Experts of a small language model.
Size: 12 layers, width 256, vocabulary 8192, 101M parameters.
Below are experts of layer 2 (counted from 0) of a mixture-of-experts language model. Rows are named router (the router's row for the expert), gate (a neuron's input weights, with its number), up (a neuron's input weights, with its number), down (a neuron's output weights, with its number) and show model dimensions 0-127. Each number is 128 + 24 x the weight over its row's rms, rounded and kept within 0 to 255.
After each expert's rows: a language model's description of what the expert responds to; "gets" lists some tokens that make up at least twice as much of what it gets as of all text. This comes from a sample of Wikipedia text that the model never trained on. Tokens count by the router's weight.

# expert 32
router [134 130 106 115 144  95 159 160 142 124 134 181 150 161 114 153 103 121 152 136 191 145 173  89 128 124 117  92 130  87 115 123 121 173 118 136 101 130 125 104 122 110 121  90  93 138 170 164 109 149 107 116 151 144 153 143 149  88 134 150  95 114 130 169 176 119  89 101  99 145  81 126 140 112 132  77 142 123 141 145 106 117 124 142 154 114 150 131 163 103 138 150 137 145 103 140 124 165 117 114 131 116 117  96 122 128 149 116 125  99 132 124  87 162 124 116 128 120 148  99 107 112 118 112 134 138 141 160]
gate0 [138 124 118 111  84 154  97 117 131  91 138 107  94 133 139 133  70 109 135  94 134 201 113 106 125 127 138 150 172 125 146 117 132 106 151 106 138 125 115 126 127 141  84 112 121 153 135  89 153 169 113 114 129 102 147 132 138 122 115 125 107  99 160 120 103 164 106 134 158 133 126  93 149 102 191 149 120 138 172 113 109 139 130 135 121 145 143 118 137 131 153 134 135 125 136 108 120 149 132 144 175 152 157 136 124 115  96  89 139 125 103 135 163 120 202 157  87  91  63  91 145 169 104 134 147 106 116 126]
up0 [131 139 143 101 155  97 138 139 172 156 118 173 177 126 144 117 191 141 123 150 143  74 158 163 124 124 137 121 112 110  96 125 121 136  90 156 127 172 135 123  99 114 175 147 136 105 136 165  78 102 111 117 124 148 140 117  94 138 141 146 123 144  90 126 149  85 125  86 143 117 135 143  92 114  55 125 127 126  78 144 164 108 165  90 163 133 102 131 113 158 130 146 129 145 103 138 145 109 135 126  89 113 118 104 128 128 146 119 136 108 140 137  74 146  85 115 161 166 144 181 104 112 157 110 116 132 105 119]
down0 [ 82  71 125 139 156  91  96 157 118 122  96 151 167  72 136  77  99 132  89 123 126  84 162 190 129 136 107 104 120 144 144 149  93 135 158 152 134 161  99 104  87 124 163 121 140 125 157 189 130  84  95 120  97 141 133 124 131 124 124 143 147 165 135  72 125  97 138 121 129 124 113 140 107 168 141 142 103 164  63 143 131 117 129 133 136 127 150 134 117 140 133 117 126 171 116 164 125 116 126 131 109 112 127 120 124 145 117 117 112 102 122 122  89 107  94 100 178 134 131 121 131 129 162 148 164 114 170 148]
Numbers in text. Standalone one- or two-digit numbers in dates, counts, ages and table cells, like March 17, 20 rounds, aged 79.
gets: " 18", " 6", " 4", " 3", " 5", " 7"

# expert 51
router [185  96 101 102 161 113 133 150 135 154 103 116 175 160 116 132 111 110 169  97 137 146 156 101 147 158 112 120 147 136 166 141 143 156 111 153  80 133 129 123  96 105 122 128 124 158 168 138  99 147  93 136 139 157 139 118 143 113 115 143 123 149 152 145 150 100 134  90 117 148 113 117 169 114 104 113 103 114 166 133 105 109 126 150 139 126 135 102 159 104 116 166 108  84  90 153  98 136 112 116 125 131 104 123  95 103 109 117 112 109 160 125  95 155 133 157 151 106  91  96 123 148  98 109 133 146 136 131]
gate0 [144 100 104 112 153 114 114 128  84  97 136 144 151 112 132 147  66 129 147 138 174 116 139 207  98  94 152 140 120 152 170 104 107 152 137 151 140 130 146 121 110 131 156 170  90 128 157 133 114 113 136 131 167 131  67 155 135 110 108 164 108 146 111  94 131 107 128 124 131  92 145 111 160 116 118 140 128 128  97 124  82 113 145 128 108 127 113 110 105  76 170  97 131  95 114 117 111 108 143 155 148 131 167 147 113 103 134 145  96 123 124 102  88 125 125 155 115 121  85  91 107 132 125 105 160 134 119  82]
up0 [106 107 123 126 139 114 107 122  90 117 148 122 168  80 102 132  87 113 106 165 136 125 124 197 124 135 152 122 130 157  91 122 131 132 141 121 149 105 109 109 115 126 146 168 118 132 102 114 110 104  93 103 129 108 121 147 160 111  77 130 166 177 112 107 135 110 114  71 109 111 149 127 128 156 109 135 154 130 142 142 131 105 181 153 111 118 171 133 128  93 153 153 148 109 106 120  90 144 143 120 131 115 127  93 136 134 106 110 130 118 105  89 130  98 131 136 145 144 113 105 144  83 150 109 109  98 145  97]
down0 [109  94 134 166 121 130 118 135  97 111 145 125 109 108  74  98 125 126 125 140 154 108 116 139 139 111 137 168 138 145  91 103 117 129 124  97 133 130 126 106 124 123  91 130 153 136 142 157 114 146 101 120 116 112 134 126 123 131 159 127 123 126 104 148 116 178 198  79 126 162 166 122 106 102 121 106 144 134 101 146 153 163 174 164 172  97 128 166 111 126 134 102 184 129 141 145 133 123 139  91 161 124 152 105 129 171 108 130 186 132  95 127 155 141 160 182  93 155  97 107 193 131 164 115 100 157 168 148]
Opening quotes and brackets. Opening quotation marks and parentheses before titles, names or dates, e.g. "Politics, "Be Faithful", (1749, plus $, {, [.
gets: " \"", " (", " $", "{", " ", " '"

# expert 26
router [155 105  99  96 152 103 144 155 143 126 107 135 163 154 111 152  98  89 149 140 157 153 161 100 151 140 113 109 150 105 147 147 148 159 102 148  95 111 107 112  93  95 141 131 100 164 157 156  99 152 113 143 140 161 151 105 153  92 101 148 106 118 151 155 155 109 145 113 116 154  99 106 153 105 114 101 114  97 152 154  89 120 115 156 154 131 141 126 150 103 145 159  99 110 111 157 103 140 102 109  94  98 119 106  94 110 117 117 110  97 160 102 100 145 106 116 128 137  95 110 123 116 100 101 144 149 153 144]
gate2 [135 116 117 154 141 148 130 106 106 188 107 139 134 133 129 166 126 121 115 124 142 134 122 116 135 132 117 126  98 108 128 126 152 117 116 114 130 133 198 129 134 158 158 117 167 152 129 185 133 194  95 139 137 101 126 158 145 131 170 152 122  97 150 152 124 134 132  84 127  87 106 160 116 145 142 141 116  76 132 135 119 137 118 187 187 146  99 158 149 118 143 100 142 135  96 119 140  84 126 121 127 102 127 152 136 173 152  88 116 149 104 117  76 151 103 126 140 159 115 169 141 146 140 130 143 152 150 120]
up2 [154 133 154 182 123 154  88  84 123 109 146 155 137 148 125 134 118  99 113 113 114 133  84 128 139  66 158 116 104 118 158 133 154 120 164 145  97 114 103 167 134 114 174 137 167 128 143 153 107 126 169  97 158 101 114 109 113 131 153 167 112 111 141 132 119 118 151 162 131 149 118 153 119 134 104  94 108 129 130  87 148  94 147 151 134 129  95 104 108 117 152 101 145 146 103 166 113 106 137 118  93 159 124 101 113 122 142 114 135 166 157 106 106 123 140 107 140 136 109 119 125 114 146 126 122 134 166 120]
down2 [107  72 142 138 123 120  95 121 119 120 126 149 169  83  97 104 125  95  87 151 154 164  59 103 152 127 140 185 152 153 143 124 139  97 152 120 153 155 157  84 140 137 113 153  99 132 128 137 134  56 129 136 101 162  91 155 122 104 112 121 127 159 152 150 132  77 168 117 130 148 123 135 128 106 100 134 166 128  79 123  93 102 122 135 136 133 116 125  95  92 147 141 105 130 113  99 117 155 139 119 104 149 163 104 141 131 116 136 101 129 122  77 140 128 111 142 134 141 139 126 116 141 150 156  98 109 124 151]
Mixed leftovers. Scattered tokens with no clear common pattern: articles like the and a, table pipes, numbers in tables, word endings like recept-or.
gets: " the", " a", "|", " re", " 8", "us"

# expert 28
router [124 118 106 103 154 121 113 129 139 152  90 118 169 145 103 149  90  88 164 145 175 149 168 110 120 128  91  91 156 150 141 137 131 143 115 133 109 118 129 132 104 119 132 160 102 149 158 159 100 136 130 143 109 142 158 144 157  68  95 144 108 108 128 141 130 104 191 107 121 163  92 125 166 125 122 139 122  81 138  84  93  88 136 132 137  77 156  90 128  99 132 159 115 115 107 125 125 159 110 129 126 111 138 114 104 107  85 156  75 117 141 116 118 144 123 117 184 114  90 107 153 136 111 111 144 141 109 141]
gate0 [ 93 144 123 136 175 132 122 123 110 119 145 136 113 101 173 101 163 115 126 119 106 144 104 108 150 135 131 125 149 154 116  92 127 141  99 113 117  68 158 132  72 106 142 164  75  91 126 109 136 128 132 151 110 181 139 138  95 116 124 136 144 109 137 132  98 156 166 109 148 134 125 126 105 124 109 140 139 113 122 150 109 111 114 123 123 128 128 136 158 118  60 150 123  74 143 148 132  99 115 115  96 129 186  88 147 173 127 138 120 136 135 137 164  71 102 129 179 125  79 131 108 119  55 125 173 115 131 100]
up0 [151 113 121 118 111 149 156 136 133 141 114 107 142 164  95 158 100 164 120 139 163 117 160 111 136 124 138 123 131 124 129 148 138 150 132 112 136 213  79 116 160 155 147 113 152 156 132 114 111 140 118 111 145 112 109 115 145 141 145 135 100 134 114 119 125 107  93 132 110 128 126 140 138 140 125 125 102 131 151  97 139 113 145 115 139 155 144 125 107 153 187 100 155 186 108  96 130 159 142 139 127 138  75 173 101  58 113 120 116 127 139 110 142 181 146 128  72 144 166  96 137 155 181 123  99 106 120 114]
down0 [127 107 117 132 127 179 129 177 129 107 114 120 144 134 134 142 162 140 156 164 116 144 111 126 123  83 147  89 135  86 141 146 113 143  96 128 154  87 148 160 109  95 130 107 101 100 115 189 134 116 143 104 151 150 131 165 115  93 155 105 132  87  96  89 155 168 131 137 134 154 134 115 129 141 124 115 119 112  92 116 134 143  74 132 156 109 131 127 128 132  99 132 158  86 176 149 152 136 127 133  90 140 130  87 124 104 118 144 107 145  86  81 132 110 105  97 111 106 122 143  97 129 123 131 163 131 152  80]
Mid-word name syllables. Letters and syllables inside foreign names and words, like Schube'r't, Verschure'n', Gi'n'za, Witt'ha'ya; also Arabic script fragments.
gets: "n", "r", "an", "na", "z", "ti"

# expert 54
router [136 124 116 110 146 123 101 170 177 148 121 132 149 112 118 135 117 112 133 142 152 126 168  93 162 147 137 123 150 104 143 148 137 150  97 138  89 116 121 142  99 114 129 145 113 155 151 144 113 157 125 149 154 165 130 114 143  88 121 160 125 104 152 144 141 109 123 113 119 157 107 116 154 114 101 106 142 106 161 169 106 109 131 157 140 171 143 143 114  65 147 163 108 124 102 162 113 175 101 116 106 103 127 110  90 139 130 114 136 118 181 117  98 168  88 124  98 147  87  98 115 130  95  99 171 139 146 137]
gate1 [129 195 120 113 129 139 121 160 111  80 133 158 130 140 119 123 160 104 134  88  83 148 114 145 128 127 147 107 167 105 157 159  84  91 144 134 104 134  99 143 157 140 115 108 156 106 112  97  91 131 116 161 124 146 106 154 106 158 147 123 147 163 147 128 147 167 102 170 135 173  85 169 130  92 106 109 127 150 142 159 139 125 109 117 118 146 139 143 107 122 137 125 110 113  94  96 139 142  99 104 101 119 152 134 135 122 159 154 158 126 146 123  85 134 105 131 121 141 123 136 117  97  85 109 152 164 118 154]
up1 [169 133 133 117 132 139 132 122 158 164 117 153 112 146  95 121 135 192 141  87 152 163 154 115 126 128 109 196 117 120 100  95 146 140 109 131 110 118 115  95 110 144 167 169 127 129 138 132 150 115 116 107 159 140  94 102 140 119 122 107 112 160  85 138 109  99 144  86 114 123 116  82 132 187 112 127 115 116  90 118 125 108 122 116 108 136 150 130 119 106 172 131 123 138  91 116 108 130 123 150 100 129 102 114  93 132  93 123 120 100 117 183 144 117 110  86 108 128 123 114 171 158 165 131 107 133 142 125]
down1 [135 111 133 116 150 113 128 120 160 188 110 156 152 126 133 113 131 130  89 154 153  77 151 134 171 101 143 143 127 110 117 122 128 110 127 129 102 115 147 160 129 153 158 139 127 139 149 175 128 123 109 130 151  99 131 100 104 142 136 154 151 130 174 124 107 127 121  79 172 131 131  99 144  91 200 128 137 165 123 112 104 162 120 108 157 118  98 109 136 142 170 123 130 143  82 127 137 163 134 139 104 139  95 138 128 103 114 142 105 125  90 153 126 104 126  79 154 162 124 132 157 129 126 149  93 104 157 145]
Closing quotes and brackets. Closing quotation marks, parentheses, percent signs and braces after a word or number, as in "communicator", (6), 57.37%.
gets: "\"", ")", "%", "}", "re", " |"

# expert 24
router [152 107  97  99 154  98 148 153 147 127 111 139 170 157 112 153  96  91 150 138 160 154 160  99 150 144 111 108 148 116 147 155 149 153 105 144 100 112 108 112  95  94 140 135 101 161 156 156 102 157 116 142 149 166 155 102 151  98 109 148 110 118 148 157 156 111 144 109 109 154  99 101 153 106 111  97 116  95 152 155  95 119 117 157 151 138 142 132 153 101 147 159  99 112 109 149 100 149 101 107  96  99 119 107  95 106 117 117 110  93 158 102  97 146 106 112 121 135  93 108 124 115  99 101 145 153 148 140]
gate1 [158 189 133 117 137 141 158 119  94 146 160 150 145 101 117 140 145 142 101 154 113 136 119 138 171  83 146 137 147 204 127 165 154 174 113 160 161 128 186 144 141 131 163  78  94 149 155 179 144 116 118 139 147 131 158 157 124 175 123 148 160 110 168 113 121 106 132 121 126 131 145 164 129 138 178  98 118  95 117 127 117 145 115 180 131  96  91  83 133 141 160 168 126 149 110 111 196 167 113 127  97 139 105 120 135 157 144 100 135 102 169 128 137 140 147 107 140 130 134 141 111 168 101 113 130 125  81  66]
up1 [ 75 138 162 148 193 111 119 110 138 132  74 126  91 122 153 136 123 122 108 140 154 119 101  96 139 189 146 150 131 126 110 150 121 118 123 135  81 130 142 140 136 105 198 118 130 127 121 128  83 150 148 132 130  97 126 110 157 142 162 150 125 104 127 132 120 165  60 154 120 137 110 117  93 138 130 139 136 134 119  81 158  92  87 142 117 130 137 163 130 131 106 122 140 126 176 117 121 133 130 151 133 135 147 162 152 122 133 133 137 130 126 101 122 168 114 121 105 173 118 121 121 158 116 156 114 166 155 150]
down1 [110  91 176 140 210 130  98 105 103 112  84 103 187 123 163 120 115 150 163 151 140 115  81 140 105 123 153 144 127 122 118 125 107  93 129  87 105 122 117 152 121 143  94  92  96 163 117 133 157 150 104 135 130 156 117 110 102 129  99 133 136 148 130 126 126 152 134 137  65  89 141 131 141 139 136 118 131 120 141 131 147 105 125 172 137 119 153 109 164 109 126 143 119 134  76 108 109 152 139 133  83 112  79 109 136 131 141 131 132 142 146  88 106 130 146 108 142 142 106 141  92 125 130 106 145 123 108 113]
Dashes, lines, van. Hyphens and line breaks in tables and lists, the Dutch particle van, and football table labels such as DF and FA.
gets: "-", "\n", "_", " due", " New", " 0"

# expert 29
router [141  98 102 111 140 125 114 171 136 138  97 110 154 173  99 123 117 101 140 120 134 156 133 115 111 146 132 117 138 119 120 127 138 147 112 120 115  80 127  97 105 113  98 108 105 131 112 147 109 152 153 124 151 159 146 129 153 122 113 125 112  97 142 140 134 117 175 139 102 140 107 101 185 138 154 109 117 129 153 141 110 139 115 156 162 104 151 107 117  91 125 149 118 162 114 137 103 143 104 118 118  82 116 114 128 114 106 132  96 111 130 105  84  85 133 147  81 107 140 127 111  96 110 118 177 121 137 147]
gate0 [163 149 103 133 169 103 124 135 134  95 118 143 175 120 136 110 136 114 119 121  98 146 151  71  96 121 175 185 138 135 138 135 145 116 129 154 121 131 110 135 105 112 153 144 131 113  95 112 133 162 137 161 140 120 124  96 106 103 138 141  85 133 121 153 115 169 140 105  97 157 107  97  74 123 137 130 106 141 118  96  84 117 134 132 123 111 141 151 159  91 130  78 145 132 137 148  71 100 124 166 139 134 145  90 108 138 109 146 138 147 137 126 172 155 130 130 125 125 129 157 101 153  71 111 142 130 133 143]
up0 [104 159 159 162 107  97  85 117 184 157 145 139 175 125  83 142 153 140 132 133 114 133 116 115  97 130 103 138 128 144 135 150 170  78 159 129 154 130 155 125  79 125 151 165 110 132 126 117 126 136 170 181 151 121 113 110 115  89 111 139 158 124 136 111 142 113 126 147 145  98 134 146 117 110 122 143 175 125 116 107 118 163 152 180 102 104 110 103 114 109 122 121 100 100 125 110 150 147 133  96 146 139  49 144 116 120 124 145 111 134 122 141 131 146 108 171 132 126  87 139 174  55 126 121 163 133  98 146]
down0 [119 132 110 130 139 134 117  96 146  88 160 135 106 148 121 123  98 155 149 156 127 129 138 123 129 141 138 149 135 133 134 126 143  96 159 122 142 119 160 181 127 136 137 139 145 142 100 112 120 156 141 134 140 131 104 146 105  98  92 157  99 114 109 128  90 124 148 142 122 161 111  99 151  82 131 127 154 145 104 162 131 127 169 176 126 160 155 125 123 127 101 166  91 109  89 135 115 164 117 142 168  89 115 110 143 125 127 155 143 123  96 157 127 142 121 157 161 182 124 127 157 136 135 131  96 164 105 153]
Opening parentheses. Opening parentheses and brackets before birth years, units, translations or notes, e.g. (born 1961), (43 kW), (TRT); also LaTeX braces.
gets: " (", "{", "(", ".", " [", "\\"

# expert 45
router [158 113 105 119 157 143 130 166 139 113 115 149 165 161  92 171 120  82 136 108 139 166 160 104 161 145 118 110 136 107 159 149 177 155 113 173  85 127  81 126 101 109 126 147 106 142 166 140 105 115 108 119 156 147 129 153 139  91  90 145 102 113 154 138 162 108 155 143 126 161 127  76 142 106 100 126 101 107 125 137 105  97 134 165 152 131 120 129 140 118  97 158 117 144  95 143 141 156 116 120 111 108 151 137  85  96 109 107  92  86 147 134 112 156 129 157  89  87 106 144 137 126 127  99  99 164 120 145]
gate0 [156 127 102  95 134 142 120 102 139 110 167 128 156 122  97 160 106 162  98 152 119 147 167  95 124 104  93 159 134 131 136 114 199 107 142 152 151 116 116 102 114 107  91 105 150 115 115 129 171  74 153  98 144 113 141 121 149 105 100 139 108 122 124 117 134  96 155 132  99 122 141  99  95 118 166 135 148 109 137 139 129 172 111  93 131  93 122 149 118 129 103 120 102 168 101 113 118 116 126 115 120 115  98 115 108  53 122 143 153 107 108 179 154 130 146 119  76 101 156 127 103 120 115 174 101 128 121 119]
up0 [151 142 112 130 115 101 143 130 154 108 167 154 133 111 130 154 159 144  88 160 153 130 160  97 133 120  98 147 132 139 126 133 137 137 127 153 151 114 156 109 144  98 108  77 162 118 155 151 152 101 125  71 116 122 146 146 176  97 154 126 110  77 122 129 112 125 132 115 109 117 136 144  95 175 154 116 110 151 149 111 104 137 147 119 126 138 149 129 118 146 120 118 129 129 129 101 133 117  99 107 127 150 118  94  97 118 158 138 177 124 146 195 143 162 165 151  94 142 107 124 125  97 141 143  91 143 128  97]
down0 [159 164 114 103 131 141 113 100  91 157 124 117 147 110 172 107  96 134  82 130 122 138  99 155  97 117  90 129 143 153 122 104 118 176  99 114 145 108  86 159 119 102  85 148 143 126 145 147 147 143 103 117  95  85  91 133  99 131 119 125 121 163 108 104 137 153 131 114 107 169 173 159 133 129 127 114 108 141 120 134 104 138 100 133 116 164  84  93  87 112 116 132 153 110 119 101 110  97 108 112 177 137 118 173 106 107 115 181 109 134 111 108  94 140 180 204  83 132 118 131 148 131 148 136 102 142  97 124]
Apostrophes and quantifiers. Possessive apostrophes before s and prime marks in coordinates, plus quantity words like one, two, all, some, other, both.
gets: "'", " two", " one", " all", " other", "nt"

# expert 40
router [151 110 116  98 157 107 146 154 144 129 108 137 161 155 108 149  97  86 144 144 160 155 167  98 158 144 110 107 146 109 149 152 142 153 100 148  98 112 110 115  94  93 139 131 100 159 157 154  99 153 111 141 142 166 151 107 150  91 102 149 107 123 147 155 155 111 145 112 115 155 101 109 152 105 115  97 119  98 157 153  90 125 116 162 152 135 140 136 151  99 143 159 102 112 111 155  95 146 105 105  97 101 118 102  90 112 118 118 110 100 160 103  94 142 107 116 126 141  97 113 123 118  96 100 140 157 146 143]
gate55 [153 103 149 141  93 125 132 166 161  93 110 117 134 104  97 116 166 143 109 119 149 129 100 102 150 131 135 137 128 157 110 134 119 114 104 107 162 118  96 120 141  95  91 127 112 173 127 112 145 130 141 161 109 117 113 139  99 139 130 201 138 169 145 142 114 177 113 111 143 139 169 153 134 164 127 127 111 111 116 121 109 178 157 144 168 134  65 105 115 114 138 164 113 140 136 125 101 150  72 129 107  87 115 111 106 134 100 118 132 119 172 178 120 134 142 115 159 113 118 137  77 142 148 146 122 104 128 110]
up55 [129 156 139 118 127 127  76 111 136  92 117 121 126 142 104 133 138 140 112 156 146 133  98 100 132 146 106 134 131 132 115 159 128 115 136 160  67 140 108 115 141 113 117 118 144 133 100 114 126 129 134 171 119 115  79 165 115 155 140 111 119 157 135 148 128 155 113 122 118 141 132  95 116 116 158 118 111  94 142 138  88 168 185 153 108 144  78  91  81 126 101 148 145 101 129 109  88 146 128 143 101 151  99 129 145 103 117 143 101 139 130 126 136  95 111 103 134 135 135 139 122 169 160 122 149 135 114 109]
down55 [137 126 123  96 117  76 119 197 121 144 176 143 120 134 147 118 127 145 136 120 107 131 127  93 146  83 133 109 126 131 129 108 101  97 122 111 103 106 112 116 142 103 139 142 117 160 148 120 183  95 143 127 115 167 131 106 106 131 139 132 109 107 128 103 126 138 107 128 133 140 124 118 161 171 147 117 102  75 162 148 129 140 138 107 144 161 129 103  90  95 102 105 117 112 133 109  93 110 145 118 109 155 150 134 132 170 149 164 120 112 151 190 126 103 150  97 151  97 141 149 117  89 183  95  97 134 117 105]
Assorted fragments. Scattered tokens with no clear common theme: Chinese and Japanese byte pieces, dashes in lists, names like Mike and Lee, and word starts like Hy, cl.
gets: " In", "=", " well", "b", " re", "-"

# expert 27
router [123 108 117 126 133  95 195 129 155 149 147 143 129 126 108 150 134 106 147 169 155 153 130  88 159 134 103 129 157 113 140 136 178 144 134 160  93 107 128  64  98 116 135 112 124 156 142 138 101 158 114 177 147 150 127 145 150  92 124 132  96 151 144 177 134 113 106  97  90 150 121 119 125 126 168 101  91 105 136 150  93 146 125 156 178 152 114 122 139 142  98 147 126 112 123 140 111 131 103 103 130  97  71  93 125 132 123 158 123 128 146 113 113 116 129 110 113 114 103 126 122 152 100 108 141 147 150 162]
gate0 [122 109 144 143 155 121  51 127 109  95 123 142 117 153 128 158 147 152 101 153 148 133 112 133 112  87 109 158  93 120 124 147 104 120 142  93 132 115 144 142 133  68 121 126 107 138 150 182 151 133 133 135  85 103 147  97 155 153 153 141  93 137 150 129 118 126 124 134 149 111 145 153 115 147  63 119 181 147 148 119 110 102 147 114 103 152 161 114  91 149 155 168 126 128 124 160 138  89 117 122 145 134  91 102 156 118 130 121 162 141 153 139 152 102 127 169 136 120 140 110 107 165 178  95 111 180 146 140]
up0 [141 108 165 121 129 150  63 119  65 126 127 165 127 156  94 132 143 179 107 163 138 139 112 116  99 106 119 157  87 113 113 109 166 137 117 117  96 101 135 152 131 127 122 123 102 127 172 159 130 104 102 131  87 133 168 111 133  89 140 123 143 146 139 129 148 121 140  99 134 115 128 125  98 133 114 110 152 126  80 142 139 124 150 105 103 143 184 148 119 155 140 125 112 134 113 153 120  99 115 106 128  94 118 132 149 118 189  87 144 119 131 157 106 123 139 144 147 127 138 119 136 142 129 121 105 157 108 152]
down0 [103 123 123 166 120  91 148 115 107 116 152 122 135 145 116 141 130 107 134 166 125 118 115 108 110 118 144 154 157 146 106 142 118 138 123 120 160 153 104 109 110 136 121 102 135  97 128  88 142 142  86 144 160 128 123  96 145 118 110 160  91 153 127 132 129 125 158 160  82 136  97  97  98 108 139 112 154  90 150 152 158  73  98 103 140 126 121  82  89 133 121 133 117 126 138 102 124 149 139 121 143  84  95 170 119 146 139 149 131 124 110 127 105 107 163 108 120 124 104 105 114  88  97 155 140 125 129 151]
Countries and closing parentheses. Closing parentheses, country and nationality names (Italy, Thailand, American, British), United States or New York, and the pronoun it.
gets: ")", " it", " It", " States", " American", " World"

# expert 9
router [153 113 103 104 156 105 147 142 141 123 106 151 167 167 117 158  98  88 177 143 159 156 165  97 151 131 123 109 147 123 147 150 151 159 111 156 105 120  97 120  97  98 144 141 106 163 143 153 106 149 112 137 134 161 160 106 147 103 101 147 110 120 147 151 160 115 142 117 123 161 109 107 144 113  97 107 108 102 163 170  95 119 112 156 150 138 150 144 139 118 155 166  88 107 112 144 105 147  93 118 103 108 122  99  97 108 107 106 108 100 156 106  96 140  99 138 130 126  90 118 136 125 110  95 147 141 161 141]
gate2 [141  93 138 145 141 110 152 149 134 101 124 117 157 145 124 169  99 121 133  93 138 113 146 102 174  97 140 111 122 142  98 151 118 105 138 137  94  66 107 173 105 116 147 143  97 167 192  90 134 147 154 104  89 141 103 111 136 132 121 110 118 114 111 132 116 129 114 159 117 114 146 137 140 153 106 101 132 112 143  89 125 116 106  92 175 129 116 105 154 132  94 148 145 195 133 102 179 153 114 138 117 164 131  96 129 138 120 155 117 136 158 126 122 139  87 111 123 110 151 158 155 160 160  93 159 173 108 137]
up2 [144 120 140 124 133 127 131 144 142 103 119 117 119 116 109  97 104 185 129  95 121 134 167 140 148 155 119 134  96  81 159 144 153 158 105 126  95 111 141 144 142 131 121 140 115 144 138 126 147 115 114  90  77 103 130 105 142 144 148  91 142  84 143 107 118 113  88 121 124 121 147 143 119 153 132 107  87 120  83  87 107 110 121 165 110 172 140  68 151 121 135 119  87 133 149 151 112  72 110 121  92 144 133 142 104 171 109 105 121 146  93 113 130 103 125 135 101 142 182 141  89  90 103 145 113 128 128 138]
down2 [132 138 130  76 145 149 118 104 131 156 160 142 139 136  65 113 148 135 109 109 176 173  94 161 126 109 152 134 113 129 141 143 108 127 114  95 131 142 103 135 141 129 112 131  93 105 124 126 117 148 148 128 129 141 119 109 120 146 127 154 166 170 163 157 153 116 111 104 131 106 113 122 116  68 134  64 133 136 132 107 107 147 134 101 108  90 151 149  99 187  93 134 133 120 124 124 171 138  74 154 151 127 146 123 105 103 189 137 124 124 127 125 122 156 115 110 139 137 118 154 160 172 105 133 147 154  80 124]
Table bars, name pieces. Pipe separators between numeric table cells, plus inner pieces of foreign or rare words and names, e.g. Schmid-le, Stonehen-ge, de.
gets: " |", "le", " de", "les", "ce", "é"

# expert 8
router [154  78 105 109 146 101 126 115 108 131 133 117 110 152 112 136 121 118 144  90 148 151 123  70 167 150  83 119 150 118 139 140 129 141 111 146 118  94 122 138 124 111 154 119  96 167 109 137 116 154 113 143 172 177 138 109 140 113 107 131 121 120 147 179 116 128 150 135 109 115 110 115 120 112 131 108 105 136 159 152 120 169 118 178 134 109 147 100 116  98 145 136 105 103 112 164  89 136 116  93  99 122  80 126 119 110 117 125  85 122 125  96  99 171 108 107  71 155 129 130  86 148  97 110 130 137 154 137]
gate0 [ 96 141 158 138 152 130 133 155 138 118 144 144 130 108 102 178 178 111 159 144 124 156 131 124 113 138 151 147 142 107 168 158 141 162  96 148 131 101 134 120 126 144 150 139 147 127 171 140  97 162 164 109 127 111 153 180 122 104 143  92 124 112 138 138 138  99  96 115  85 149 182 157 137  63 161 162  74 151 158 175 144 109 163 117 121 130 117  78 145 171  96  88 172 120 108 134 146 170 166 131 140 119 127  84 151 102 100 134 171 175 154 125 127 142 136 147 122 114 115 121 165 130 119 160 123  84 111 122]
up0 [192 134 111 133 123 137 148 140 131 116 130 137 168 147 151 106  89 142 135  98 118 118 138 126 136 110 115 108 111 146 111  93 111 105 132 100 148 136 134 145 113  98 131 171 122 113 132 118 157 148  99 130 132 144  88  96 133 119 104 149 131 148  96 114 117 198 152 134 171  60 108 139 111 153 120  92 182 141 133 106 135 142 107 162 151 102 141 112 111  97 168 157  66 151 152 147 112 123  69 124 134 136  98 162 133  96 126 152 103  89 110 103 106 106 107 109 135 146 114 125 123 116 157  86 119 164 129 162]
down0 [120 194 103 125 100 152 149 124 117 112 122 144 145 137 126  90 106 114 129 133 129 131 115 118 127 116 116  91 164 154 139 131 139 113 134 129 136 189 110 113 141 150 143 142 169 117 106 166  83 137 132 134  98 124 128 117 108 125 116 145  75 134 108 149 137 120 146 151 128  99 107 112 151 139  93 152  89 113 157 130 111 148 133 175  99 147 124 182  95 143 169 135 118 137 143 171 141 165  96 116 105 141 163 134 129 117 138 150 102 154  74 160  94 126 154 125 122 114 148 118 153 129 184 103 124 147 163 162]
Capital word-start pieces. Single capitals or capital-initial fragments opening a name or acronym, often after a hyphen, quote or parenthesis: B(angladesh), Sh(amrani), MG(L), LHP(C).
gets: "S", "N", "R", "B", "H", "P"